From a checkpoint of a small mixture-of-experts model trained on Wikipedia: width 256, 64 SwiGLU neurons an expert.
Below are experts of layer 4 (counted from 0) of a mixture-of-experts language model. Rows are named router (the router's row for the expert), gate (a neuron's input weights, with its number), up (a neuron's input weights, with its number) and show model dimensions 0-127. Each number is 128 + 24 x the weight over its row's rms, rounded and kept within 0 to 255.
After each expert's rows: "gets" lists some tokens that make up at least twice as much of what it gets as of all text; "mostly gets" lists some tokens that are sent to it at least half of the time. This comes from a sample of Wikipedia text that the model never trained on. Tokens count by the router's weight.

# expert 89
router [123  95 130  87 138 142 180 176 154 106 140 156 149 130 119 127 130 171 125 112 124 121 151 148 142 121 117 154 150 159 109 132 124 141 141  82 151 169 174  98 145 102 127 102 160 144 150  96 123  95 150 124 121 141 141 156 142 144 108 147 101 114 127 141 105 135 116 138 150  89  95 137 164 119  80 132 123 107 149 140 112 119 120 122 132  89 145 136 137 131 107 121 151 129  84 167 112 132 104 145 161 131 112 140 138 129 143 122 178 122 144 136 125 168 132 108 159 138  87 125 132 128 113 139 120 122 108 119]
gate0 [152 116 122 114 135 162 171 147 144  89 127 145 161 169 119 203 138 115 113 152 120 122 162  81 126 155 118 133 118 157 147 126 122 123 152 143 157  84 121 136 167 154 141  80 110 158 144  98 123 139 120 149  82 122 118 129 141 167  85 182 134 156 130 145  90 160 159 123 142  93 127 117 118 122 153 108 129 121 152 111 170 113  97 121 160 109 110 167 101 114 115 119 144 147 145  99 146  99 152 124 110 125 129 124 101 129 150 148 162 115  81 126 143 164 146  99 173 121 105 123 124 126 146 128 158 139  76 159]
up0 [161 108 156 121 140 161 165 148 178 191 133 129  86 111 109 121 105 118 178 177 146 127  94 138 121 145 142 157 134 144 161 169 110 163 113 107 150 162 116 164 152  79 108 112 143 137 161 142 104  79 144  87 125 127 123 107 162 114 100 134 126 103 126 105 112 129 104 119 116 125 140 102 154 106 110 139 173  82 122 107 127  88 110 128 141 184 126 129 129 142 106 132 137 135 122 140 106 150  99  59 159 116 180 127 120 123 155 169 138  86  89 104 137 123  85  99 147 126 112 137 171 120 107 169 157 122 146  98]
gets: "ol", " comp", " col", " Col", " Pol", " dep"
mostly gets: " comp", " col", " Pol", " Col", "ol", " stud"

# expert 47
router [139 111 122  93 125 122 133 138 110 140  90 100 123 162 141 111 111 124  96 120 137 102 122 139 132  95 116 146 131 151 153 142 148 163 125 125 192 176 186  81 139 107 164 105 159 114 146 115 160  85 147 146 130 101 153 131 125 183 150 166 110 155 134  98 108 111 120 100 129  83 122 105 125 176  98 141 147 116 159 113 112 120 121  81 119 117 126 103 123 187 111 112 141 151 148 134  78 139 147  93 112 134  86 103 133 140 142 105 134 113 156 158 116 155  98 136 159 165 109 124 151 133 124  96 137 144  96 114]
gate0 [144 138  74 154 148 120 144 172 115 108 142 123 187 168 106 136 138 158 159 141 147 128 132 122 172 131 154 119 143 133 154 147 155 131 145  95 151  83 146  98 104 138 176 100 140 128 123 158 130 107 134 151 155 122 117 149 100 196 153 133 136 176 178 107 152 129 129 143 131  97 151 129  83 138 132 128 128 116 148 178  99 162  99 109 153 120 122 102 128 152  67 169  99 133 173 158 141  92 120 109 120 142 153 145 144 114 128  86 139 108 100 116 135 101 178 102 133 135  79  95 134 136 167 150  95 118  98 119]
up0 [122 110 116 161  98 181 120 117 129 133  82 115  94 180 118 142 166 119 127 120 141 169 139 155 104 121 160 148 150 125 163 162 151 133 129 119 134 146 164 153 134 101  80 180 169 148 118 130 157 102 153 134 124 137  77 156 177  91 109 144 149 121 117 111  97 158 110 116 165 111 135 145 149 140 136 139 130 108 123 110  97 102 137 139 106 156 135 101 127 125  63 103  82 122 115  98 143 114  94 174 113  95 155 109  98 118 161 115 120 116  80 110 141 146 130 168 147 102 116 134 147 108  84 116 126 140 134 145]
gets: "an", "son", "i", "k", "man", "in"
mostly gets: " Richard", "ić", " Michael", " Johnson", " Jones", " Martin"

# expert 10
router [136 113 126 117 114 179 164  99 119 136 174 139 153 126 133 150  96 145 151 106 125 120 109 132 111 125 111 176 145 156 121 110 130 147 176  77 163 105 144 104 149  86 152 143 159 127  98 105 116 123 150 145 116 121 156 137 116 180 166 151 134 133 101 105 123 111 143  92 138  91 116 160 169 159 101 150 146 117 141 145 114 106 166  93 115 115 133 103  73 156 115 143 150 150 148 165 101 138 141 118 142 139 116  94 117 135 151  83 150 112 146 106 119 157 126 127 119 160  99 163 120 106 163  99 150 110 104 135]
gate0 [ 74 116 148 135 122 140 155 169 154 114 130 126 132 110 136 110 131 151 130 128 126 114 118 130 106 160 130 121 121 121 159  76 162 112 105 111 119  94 127 101 159 145 150  92 159 114 105 135 136 135 133 120 141  81  91 142 111 132 120 144 130 138 142  82 151 137 122 149 110 115  95 119 132  89 140 125 144 156 110 151 125 102 129 118 126 118 101 119 149 139  90 124 151 137 112 134 135 125 154 152 137 147 126 160 140  85 174 112 156 136 150 119 132 131  77 109 155 123 132 121 123 120 191  75 118 123 112  80]
up0 [137 135 147 148 135 110 116  90 143 160  90 143  76 154 104 145 126  91 147 113 130 180 160 158 123 114 124 127 158 136 174 114 145 139 106 152 100 120 106 153 142 135 118 156 143 153 168 156 149  89 133  88  99  97 110  93 203 137 110 116 124 159 140  94 113 128 113 132 116 112  80 131 137 143 140 142 136 127 148 127 137 136 130 151 131 160 113 142 155 103 128 110 136 125 108 113 161 157 197 109 129 107 122 122 141 124 156 124 117 129 137 166 150 136 137 109 138 128  61 143 173 115 120 120 127 102  73 101]
gets: " h", "ch", " Ch", " ch", " H", "h"
mostly gets: " h", " ch", "ch", " Ch", " Sch", "-h"

# expert 93
router [154 110 127 101 143 130 168 144 133 133 128 186 117 145 163 144 161 109 127 116 166  62 139 147 114  79 108 170 131 151 120 138 111 149 116 111 152 144 144 116 127 120 147  74 176  97 131  93 142 123 148 129 107 139 133 158 151 142 159 148 146  77 156 151  92 122 139 124 154  80 131 116 155 127 115 134 154 142 169 131 114 107 156  82 124  95 124 133 109 180  95 117 182 131 101 175 155 156 130 116 163 148 124 146 161 147 114 129 180 108 171 150 105 134 191 121 170 134 107 114 121 105 156 124 133 132 114 140]
gate0 [158 138 120 127 106 147 135 173 109 131 143 144 162 143 152 134 158 123 102 118 171 135 133 128 146 138 137 119  96 149 142 101 140 104  96  82 124 126 133 153 123 150 137  54 116  97  93  99 126 120 111 147 152 106 132 129 133 158 113 137 109 162 122 170 155 101 115 164 149 118 154 106 108 136 130 117 118 153 109 185 126 113 161 124 152  98 132 102  86 124  98 132 160 121 128 186 160 113 166 125 142 158 139 162 167 121 170 158 138 155 143 104 136 137 146  95 144 121  86 145 119 130 151  84  82 125 142 120]
up0 [100  95  87 130 124 125 149 145 131 146 108 148 148 109  91 122 138 153  79 124 153 134 146 158 124 130 156 124 153 105 136 166 128 189 145 142  96 113 129 116 109 130 130 123 120 111 115 104 116 145  97  86 143 116 118 118 147  96 125 124 127 153 131 130 150 200 123 149 154 143  89 148 109 132 126 145 136 151 124 203 134 117 148 168 134 157 169 129 166 114 153 118 133  91 130 173 140 138 123 127 147 118 129 115  90  96 158 135 146  83 174 137 161 125 112 172 150 160 159 115 167  97 127 132 131  93 124 103]
gets: " re", " con", " se", " cont", "or", " Re"
mostly gets: " re", " con", " cont", " col", " rec", " Re"

# expert 116
router [147 104 122  91  92 139 145 136  91 151  90 144 130 125 107  95 119  96 135 104 129 112 135 125 100 103 107 167 143 180 143 152 116 122 135 108 144 161 125  77 156  76 153 132 159 160 135 111 134  96 155 118 123 100  99 127 122 172 125 155 126 127 157 113 116 124 157 113 141  73 102 100 120 124 125  99 110 103 156 122 100  78 154  69 115 167 128 143 101 140 118 118 122 170 145 178 151 144 109 125 108 134 138 106 131 157 153 110  90 100 162 107 128 154 141  74 130 135 107  90 142 127 127 114 122 150 140 149]
gate0 [158 146 129 111  94 121  71 139  99 140 136 139 181 127 120 117 138 161 165 139 148  88 127 100 106 141 111 118 108 129 190 128 173 136 105 164 107 135 127 118 151 147 161  97 135 117 117 140 145 124 135 148 109 108 119 135 125 164  92 143  79 137 110  79 113  89 138 133 106  97  89  81  97  80 149 163 113 119 177 108 130 135  77  92 155 125 131 144  90 127 103 108 118 131 157 153 151 146 187 100 145 164 132 129 161 117 128 105 136 137 117 111 128 154 117  79 137 122 112 117 128 136 160 145 101 118 112 137]
up0 [104 125 134 128 134 133 127 124 124 162 144 112 123 139 113  93  99 130 127 117 147 157 117 120 132 133 113 148 129 126 108 171 104 138 129  81 127 128  93 115 131  80 122 113 112 123 127  91 103  94 114  79 104 171 108 118 162 152 125 114 167 124 132 128 145 154 123 127  95 151 102  94 187  92 163 117 147 136 150 121 144 111 172 149  99 111  95 131 156  88 102 143 148 103 149  90 143 176 120 115 128 135 161 139 116 132 117 114 132  44  94 141 156 138 122 136 152 115 128 138 170  86 104  91 113 149 115 114]
gets: "on", "is", "en", "ton", "le", "un"
mostly gets: "on", "burg", "mon", "is", "ien", "ton"

# expert 32
router [130  92 120 110 116 182 170 102 119 150 119 128 123 137  91 137 125 115 142 119 120 140 128 179 109 110 115 147 167 155 154 123 124 158 142  98 179 139 185  91 132  95 129 122 146 149 119 119 119  79 165 140 131 131 139 150 163  92 123 133  95 116 143 125 106 132 121  90 113  83 115 131 141 119 100 150 101 106 143 159 132 136 161  75 106 107 128 103 135 165 150 132 155 184 143 112  86 160 128 144 124  99 135 102 114 175 130 147 140  72 168 122 147 166 117 119 114 139  84 110 138 132 152 108 157 108 162 128]
gate0 [122  91 127 180 113 138 101  76 135 111 123 146 151 153 154 171 149 151 153 163 114 112 120  72 125 141 125  97 105 147 176 127 140  92  94 127 105 135 169 106 142 127 126  93 145 134  97 105 157  97 138 119 115 140 147 138 114 165 131 115 106 147 144 117 120 133 119 162 143 125 124 120 140  82 147 117 106 124 126 156 148 139 123 152 177 106 124  71 121 156 119 149 141 142 161 143 153  78 167 137 127 131 150 162 130  85 131 117  98  93 166  67 100 135 107  89 186  92 119 116  90 124 153 143 109 116 110 121]
up0 [134 155 122 122 141 152 105 132 146 147 116 119 130 122 111 146 165 163 106 132 179 148 182 148  96 119  92 122 146 124 129 136 128 117 155 128 121 103 101 116 151 114  85 179 147 116  93 104 156  97 118 119 137 130 140 124 146 140 139 173 123 161 113 130 138 175 153 114 109 168  91 163 102 124 171  92 129 137 104 116  99  97 147 121 127 128 126 103 175 142 150 119 140 136 113 130  48 139 184 121 148 171 150 131 129 142 142 132 133 135  90 151 144 135 109 134 131 109 120  98 146 153 117 106 118 115 145 179]
gets: "i", " sh", " cl", " Cl", " Sh", " Mc"
mostly gets: " sh", " cl", "i", "ini", " Michael", " Cl"

# expert 80
router [126  99 100 111 158 179 131 146  79 125 118 137 111 103 105 140 123 116 138 109  87  92 118 132 164  86  83 144 161 165 113 106  80 149 117 108 151 117 177 128 107  91 127  91 168 141 125 109 145 107 136 133  91 149  78 160 159 135 145 152 144 117 156 135  97 118 147 105 162 116 119 156 175 155 125 163 108 138 155 151 101 115 149 119 114 126 104 133 112 133 133 123 142 144  56 116 132 168 133 110 109 102  72 106 136 132 156 129 145  74 152 122 159 156 132 154 154 106 114 161 137 130 146 124 125 129 143  88]
gate0 [121 123 110 161 143 155 122 149  85  93 126 128 128 128 109 116 151 100 131 116 144  99 124 145 113 145 115 117 133 108 144 116 131  75  94 137  78 121 106 167 124 163 165 101 142  86 129 110 125 125 170 132 139 154 103 128 135 142 114 156 121 158 130 115 105 130 106 107 140  99 107 127 159  91 107 156 121 117 147 107 125 149 150 102 123 141  96 125 106  87  51 132 134 142 164 132 159 108 159 128 134 107 127 170 125 137 192 112 134  80 103 109 135 120 100  95 164  98 143 109 121 138 174 162 105 116  92 142]
up0 [127 134 118 150 100 122 116 172 116 138 112 154 103 120 134 172 125 131 123 116 168 161 183 178 133 118 135 171 128 129 138 114 125 117 107 153 127 136 157 151  76  88 122 104 124 134 131 101 153 152 131  99 104  75 150 124 160  82 122 143 136 113 120  77 127 118 143 107 126 151  91 137 148 117 128 134 125 119 149 158  70  79 119 127 116 174 113 132 170 148  98 123 155 113 141 120 139 138 122 145 152 160 165  90 135 128 149 158 173 121 129 175 175 127 133 148 132 130  91 147 134 111  97 150 101 108 122 124]
gets: "\"", "ity", " V", "ign", "irl", "V"
mostly gets: " children", " young", " Great", " daughter", " great", " proper"

# expert 87
router [106 125  86 118 124 154 172 107 112 154 102 116 111 112 148 158 147 162 106 109 138 123 135 149 101 107 140 193 138 173  80 139 138 114 138 133 169 129 154  92 140  93 166  96 140 123 161 117 157  72 134 152 138 123 102 153 157 138 126 176 126 100 108 129  99 146 124 124 159  96 125 123 138 170 122 179 124 105 132 157 151 148 146  68 109 150 141 167 133 191 117 121 145 179  89 154 135 160 134 116 105 132 117 123 158 136  97  90 154  95 152 102 118 139 142  99 147 107 124 132 118  82 119 136 153 108 150 116]
gate0 [142 171 131 130 148  88 120  73 156 116 151  78 139 180 129 136 176 112 160 140 155 137 169 122 103 112 140 124 127 118 114 152 186 123 119 132 127  67 113  99 133 128 152  87 186  99 104 147 127 109 157 177 111 156 100 117 106 159  96 136  82 149 136 142  86 128  86 160 130  91 115  98 128 171 123 101 149  81 126 138 110 190 126 148 146 121 164 107 137 121 133  85 113 124 149 163 137 105 165 116 116 107 112 127 109 118 135 125 140 153 146  68 114 111 133 115 113 117 141 144 121 121 159 143 133 129 122 121]
up0 [166 116 132 171 121 138 103 174 123 109  79 146 124 109  93 126 124 150 109 140 148 132 158 126  69 164 128 125 158 118  98 137 110 167  98 132 117  77 122 135  89 161  91 157 153 153 107 106 145  97 141 117 134 124 131 126 135 109  91 140 118  98 122 139 132 158 123 104 117 130  87 136  96 139 163 153 161 121 128 115 114 148 117 139 122 104 112  97 152 113 142 116 108 111 169 108 144 136 142 165 134 160  90 118 139 128 117 141 156 118  91 102 140 147  91 143 113 144 158 123 174  85  92 129 158  98 103  83]
gets: "or", "ent", "ate", "ant", "ist", "ative"
mostly gets: " Mor", " cent", " Cent", "merc", "or", " ter"

# expert 100
router [110 115 114 112  93 166 136 128 133 160 100 174 154 109 147 149 121 120 144  98 144 137 128 126  76 124  85 189 162 157 139 125  85 116 111  69 165 174 152  99 148  88 110 118 122 112 160 130 151 114 185 138 139 159 130 156 152 132 148 178 158 106 151 138 114 140 118 116 115 113 133 180 128 157 120 146 135 135 170 121 122  88 171 110 109  91 148 126 159 166 114 119 137 172 122 176 105 169 111 127 117  92 104 126 112 137  92 101 154  81 127  89 135 149 106 134 117 121 110  88 123 131 130 134 135 110 127 130]
gate0 [147 150 129 144 117 139 146 137 147 105 108 166 152 129 158 109 162 175  87 146 126 152 131 109 132 113 123 113 134 143 186  92 123 108 153  66 131 125 136 120 141 142 125  98 169 108 117 164 124 158  97 149 123 132 110 167 127 163 110 139 141 102 140 128 121  97 125 140 102 103 121 150 115 140 171 111 117 161 167 133 117 129 148 127 139 124 165 101 116 134 110 153 110 125 156 155 118  70 137 109 101 159 139 152 129 186 157 160 136 135 124 119 152 131  84 134 145 135 142 134 142 125 150 120 103 129  65 123]
up0 [138 116 122 121 106 152 116 123  91 152 109 133 139 110 116 101 120 114 161  90 113 104 158 188 105 168 129 159 138  83 160 162 109 136 133 113  82 104 131 138 120 132 135 127 121 122 191 112 106 129 147 111  97 138 212  95 146 150  72 103 132 149 138 127 156 155 113 127 151 173 115 160 133 151 131  79 146 153 117 102 158 114 142 104 115 176 152 137 155 140 173 119 137  97 145 108 144 144 141 121 148 125 100 128  84 125  86 109 144  88 105 127 155 165 148 106 128 101 112 135 141 137 103 145 148 122 149 131]
gets: ",", "),", ")", "\",", ";", ".,"
mostly gets: ",", "\",", "),", ".,", ",\"", "—"

# expert 23
router [157 117 104  97 125 146 141 141 124 166 103 121 131  90 122  92 135 128 153 106 120 118 152 168 130  90 153 160 126 157 135 120 138 109 117  94 160 145 161 110 159  89 162 107 149 138  60 101 138  80 120 108  81 126 141 158 135 159 126 128 149 101 144 124  86 124 122 135 137 139  74 149 137 127 145 109 136 124 182 117 128 115 106  93 124 109 136 137 127 162 123  95 134 154 137 141 132 149 168 131  96 150 125 111  93 131 124 104 171 109 141 111 186 166  93 115 146 155 102 158 102 105 165 173 126  96 116 109]
gate0 [124 165 137 126  81 133 158 127 121  75 115 116 134  91 119 130 150 176 134 138 145 136 137 146 179 136 125 115 129 145 146 119 144  90 115  93 125 141 138  99 111 146 133 101 112 110 116 151 145 145 101 157 111  89 133 153 141 136 115 124 126 178 135 134 162 143 162 176  79  75 122  86  86 116 191 138 133 123 116 125 169 153 116 134 146 142 162 143  75 138 139 145  90 122 150 141  96 103 147 169 127 122 108 110 100 118 165 121 142 144 152  95 120 149  91 146 115 121 105 168 103 127 161 132  90 129 107 128]
up0 [175 116 111 159  88 125 162 148 103 125 135 140 165 159 146 120 147 121 112 123 165 167 106 127  83 155 129 120 172 129 168 154 154 128 139 138 128 137 119 137 187 105 121 110 158  78 144 121 107  98 111  98  85 117 114  91 122 127 144 148 142 128 111  85 134 121 101 168 116 148 128 157 110 161 128 138 147 128 169 133 136 103 124 120 131 117 143 137 188 142 121 102 132 111 135 104 172 158 125 136 100 160 123 108 132 119 104 134 169 116 101 166 175  99 106 160 144 106 141  83 166  96 117 160  79 134 141 104]
gets: " and", ",", ";", " or", " &", " but"
mostly gets: " and", " or", " &", " but", ");", " ;"

# expert 46
router [145 100  92 120 139 144 107 111 105 161 137 127  99 126 155 125 114 148 165 120 116 118 111 139 112 110 119 165 130 155 139 100 113 109 121  87 181 149 163  77 105 103 149 122 147 152  90 103 169  95 174  93 124 160 120 152 152 122 106 149  87 120 168 118 130 118 108 101 118  82  97 146 129 125 110 148 102 100 139 191 149 141 147 112  92  90 124 110 132 141 151 121 159 178 154 179 110 171 127 111 122 130 100 113  99 142 116 108 148 117 207 150 156 159 123 159 145 150  99 152 148 124 131 115 123 129 174 138]
gate0 [126 121  99  99 116 149 137  76 134  71 126 117 145 127 157 135 172 159 112 164 136 133 117 110 138 110 111 107 164 120 142 142 131 163 102 136 115 109 109 117 137 131 142  96 200 155 134 101 154  80 128 103 125 128 123 122  82 136 119 134 118 127 108 123 161 136 136 174 136 112 125 109  94  86 182  99 140 101 120 135 142 153  97 106 167 103 152 141 115  89 113 119 128 150 143 159 154 138 143 108  97 145 157 159 126 111 147 116 144 105 102 116 149 154 137 139 149 111  78 117  90 158 154 130  73 107 130 150]
up0 [111  85 141 143 118 112 152 143 147 108 120 114 131 129  72 133 113 155 129 193 171 141 155 160 120 101 124 131 155 100 134 176 121 148 119 132 143 139 122 118 178 126 107 139 141 141 142 114 140 109 170  84 148 128 129 131 186 147 102 121 140 178 126 101 148 152 116 107 141 158 121 154 137 120 147 147 111 119 136 136 123 134 147 109 174 136 127  66 161 104 159 114 151 140 102  98 140 125 131 166 169 115 156 110 101 148 194 137 162 137  86 129 169 157 163 153 137 104 111 120 142  91 122 134 137 114  90 138]
gets: ")", "i", "\"", "}", " —", "]"
mostly gets: "}", "i", ")", "ini", "ani", "]"

# expert 122
router [130 130 119 105 121 137 164 109 102 175  87 162 139  92 120 133 144 118 110 113 144 146 125 138 132 103 124 117 147 170 110 113 120 128 136 113 125 154 167  79 155  95 172  67 112 148 118  96 128  98 166 166 107 139  90 141 120 152 135 144 137 100 110 130 102 113 124 129 109 101 123 105 158 159 123 137 143 113 195 137 103 108 151  89  91 122 144  93 110 172 139 125 164 128  84 142 136 165 151 118  93 114 108 127 122 183 151 101 157  84 149  89  98 172 133 102 136 136 138 147 120 139 131 133 156 115 166 146]
gate0 [142 114 117 116  85  84 164 141 125 111 161 134 145 167 148 129  95 164  97 137 142  98 160 119 105 173 141  82 129 129 167 142 153 152 137 147 128 132 135 122 160 142 117 103 131 137 109 156 155 125 144 151 164 155 103 117  68 147  93 140  96 146 133 138 120 113 140 173 127 105 100  99 132 139 141 139 115 137 157 161 153 139 135 114 160 121  90 122 104 165  98 114 119 103 139 126 179 124 165 120  91 161  96 147  81 112 127 147 137 122 114 108 103 121 142  89 161 134  76 129  95 148 135 151 118 140 129 128]
up0 [133 152 130 124 140  88 139 130 139 163 122 132 113 135  89 139  81 168 134 120 140 138 119 122 140 143 148 180 139 120 126 134 154 137 111 127 128 107 126 153 130 123 105 101 108 135 161 146 138 119 120 120 130 132 117 104 168 123  74 141 129  95 181 106 169 121  91 163 137  92 109 122 126 120 122 100 135 119 149 131 118 169 132 126 125 147 139 104 134  99 128 140 162 129 159 152 118 168 113 127 162 127  91  81  88 142 138 132 133  76 138 156 135 161 112 113 149 154 106 168 175 107 116 104 116 157 124 116]
gets: "le", "on", "al", "able", "p", "ale"
mostly gets: "mon", "atural", " mon", " JPL", "le", "ember"

# expert 90
router [149  85  82 112 159 144 135 155 120 124  91 142 129 125 149 149  83 147 115 108 159 132 143 131  64 118 109 181 164 152 160 111 108 147 104  91 152 145 126  79 138 106 146 103 147 188 139 106 131 104 120 152 114 119 121 142 129 112 138 143 149 118 149  92  88 136  94 143 133 112 162 165 149 146  84 181 133 114 131 147 155 111 144 130 128  72 133 115 144 160 119 118 180 154 130 162  93 146 112 123 134 111 142 116 134 163 161 131 115 119 140 133 126 141 138  94 127 100 126 125 143 122 155 122  94 115 123 129]
gate0 [156 113  99 163 146  92 150 147 131  89  98 119 126 129 136  98 138 173 102 101 135 115  90 110 135 100 111  93 121 105 148 145 139  90  93 130 104 135 137 140  70 158 138  75 121 106 159 108  95 147 140 136 152 164 120 174 126 117 145 148 140 144 168 117 119 115 107 137 118 106 144 135 138 145 129 133 151 146 128 154 128 115 113 130 144 129 133  92 136  65 118 117 170 107 105 140 171 142 134 142 125 130 149 107  85 167 164 134  85 143 141  95 109 109 146  85  87 121 134 108 125 116 165 135 109 142 104 120]
up0 [ 97 156  99 134 149 143 132 135 168 166 146 135 101 136 153 124 105 115 118 100 168 105 121 147 101 106 171 139 118 101 159 105 161 151 148 129 151 138 137 128  99 127  99 155 128 122 104 132 116 106 115 103 134 125 105  95 152  98 107 119 150 153 137 142 153 184 113  94 105 130 143 114 111 122  99 117 102 115 125 130 159 145 125 103 150 134 104 128 183 153 135 128 124 110  88 155 141 128 160 129 100  85 125 117 105 157 170 145 117  96 107 143 164 106 113 117 131 102 171 136 155 126 141  89  97 141 123 115]
gets: ",", " from", " by", " between", " after", "\""
mostly gets: "pite", " when", "though", " where", " although", " from"

# expert 5
router [104 121 145 111  98 113 166 130 107 109 117 102 136 168 143 167 130 126 159 128 136  95  72 142 148 135 116 148 133 159 103 108 121 123 138 136 146 152 178  94 104  89 134  94 146 116 130 114 134 102 133 131 113 158 106 127 134 195 164 124 155 104 135  87 111 122 149 101 134 125  97 150 196 126 124 136 162 136 147 150 141 112 134 100 121  95 144 139 111 179 135 111 210 138 112 178 114 173 150 137 114 173 106  95 123 141 139 139 181  90 141 128 137 152 101  73 129 133 123 133 109 123 131  91 105 107 108 164]
gate0 [131 133 102 107 114 136 142 139 114 126 135 101 172 124 142 136 185 167 169 176 149 147 104  96 123 104 136 102 104 144 141 150 137 135 120 158 150 166  75 127 137 149 145 117 153 102 109 125 144  85  87 147 117 151 136 104 122 153 135 145 132  92 146 123 133 120  79 161 155  96 117 136 138  85 128 130 170 135 105 147 100 114 112  92 139 112 106 136  90 108  65 152 141  86 150 166 117  88 154 106 162  74 109 110 113 162 142 131 104 140 139 111 142 116 118 129 120 105 146 110 110 160 153 103  80 122  99 174]
up0 [164 114 121 104 116 127 114 129 130 120 154 181 166  75 106 138 107 105 133 135 133 122 151 145 152 120 122 170 134 148 182 143 131 108 132 145 104 156 144 132 108 140 137 178 135 130 121 130 106 109 125  97 110 146 107 127 184 121 109 121 132 153 164 110 136 134 100 136  99 133 107 159 176  99 156 114 129 157 198 121 141 137 134 141 118 137 131 107 165 132 121 149 125 131 139 110 120 145 175 113 185 139 157  95 106  97 169 135 134 109  94 131 148 112 131 125 160 154  83 163 177 101 148 162  88  86  77 128]
gets: ".", "k", "h", " h", "c", " K"
mostly gets: " h", " ph", "-h", " k", ".S", " th"

# expert 127
router [134 117 142  99 119 191 123 135  53 125 103 115 123 107 104 163 121 154 130 109 146 118 122 148 143 121 124 151 158 154 133 115 106 127 145 104 205 127 111 112 150  75 130  92 154 132 137 109 163  76 128 112 117 135 126 137 146 123 178 179 149 119 131 139 137 117 148 123 156  93 108 183 164 142 123 175 134  92 138 150 153 148 162  91 126 148 161 131 147 158 118  92 101 163 110 113 104 157 142  93 114 127  81 111 127 149 134 130 137 106 132  83 127 166 186 110 163 143 136 117 146 118 152 132 150 114 118  83]
gate0 [133 112 148 139 121 117 171 116 149 145 120 123 139 180 171 131 124 154 126 157 123 132 131 107 185 181 139 103 104 114 137 145 147  77 129  93 144 134 134 125 166 152 133  93 122  98 135 128 169  83 125 103 137 141 115 119 124 138 162 147 106 118 166 122 149 145 115 133 122 135  99 140  86 127 148 118 137 112 141 138 149 155 158 101 143  97 147  75 119 164 108  95 150 182 126 145 143 141 151 155 100 104 131 151 102 130 166 157 134 116 134 113 143 149 107  80 135 146 131 125 105 126 182 114 129 168 142 125]
up0 [136 112 132 151 135 155 144 127 121 151 132  69  88 121 114 134 115 135  97 147 118 139 153 158 137 121  76 111 172 137 145 130 104 131 127 179 115 172 124 147 113 148 137 157 136 131 140 137 169  98 166 111 122  76 112 153 123 101  80 126 112 131 125  90 116 153 115 127 123 162  98 123 143 119 134  95 100 129 120 101 135 114 136 122 141 169 193 123 159 106 122 106 126 144 134 118  92 157 127 131 116 111 137  99 103 106 188  97 145  80 121 123 112 119  91 147 106 113 124 152 110 103 104 133  93  87 105 166]
gets: "ical", "ic", "al", "ial", "ist", "ation"
mostly gets: "ical", " Democratic", " political", "ological", "atural", " Republican"

# expert 83
router [145  87 130 123 104 160 168 127 154 103  99 139 114 103  95 119  98 156 129 104 155 121 125 122 120  95 132 135 179 156 123  98 118 172 142 117 132 156 178  70 132 106 106 123 139 103 136 123 154 124 152 152 114 184 130 154  88 138 165 134 146  82 145 110  97 124 145 123 151  96  84 163 143 160  82 133 125  80 173 114 142 142 147 110  98  93 134  96 143 136 130  97 165 167 107 118  97 167  91 120 112 182 126 119 126 138 114 134 129 109 168 162 120 152 138 110 135 114 119 133 146 126 130 113 154  91 124 210]
gate0 [134  89 152 122 138 130 130 138  94 163 140 135 173 172 108 103 164 126 147  94 103 123 168 131 150 114 101 108 108 100 151 113 153 154 131 115 136 128 115  82 132 162 153 106 145  98 129 117 120 154 141 137 130 133 144 123 131 110 128 102 161 108 135 149 123 107 121 138 144 141  95  89 135  95 135 126 119 130 154 116 121 110 116  90 151 139 145 106 111 155 140 163 137 135 151 157  94 116 159  75 142  81 145 147 124 142 161 148 123 137 122 103 134  84 113 114 163 136  50 152 104 148 191  96 113 145 103 134]
up0 [115 119 106  90 155 111 132 107 176 124 111 161 124 117 105 138 143 134 135 160 144 107 145 149 109 104 165 153 137 101 132 124 132 131 127 136 114 147  75 130 123 113 116 150 138 103 114 105 137  90 117  74 142  87 131  95 143  97  80  87 176  96 132 127 147 136 115 152 152 136 122 129 138  90 112 124 118 132 134 175 126  96 103 171 128 115 149 137 151 128 131 150 117 135 120 132 110 134 157 114 120 164 136 138 107  76 182 135 166  78  98 105 124 164  92 146 148 154 147 143 125 119 117 124 133  91 118 131]
gets: "M", "m", " M", " Al", "em", " al"
mostly gets: " Al", " al", " Am", " em", " im", " rem"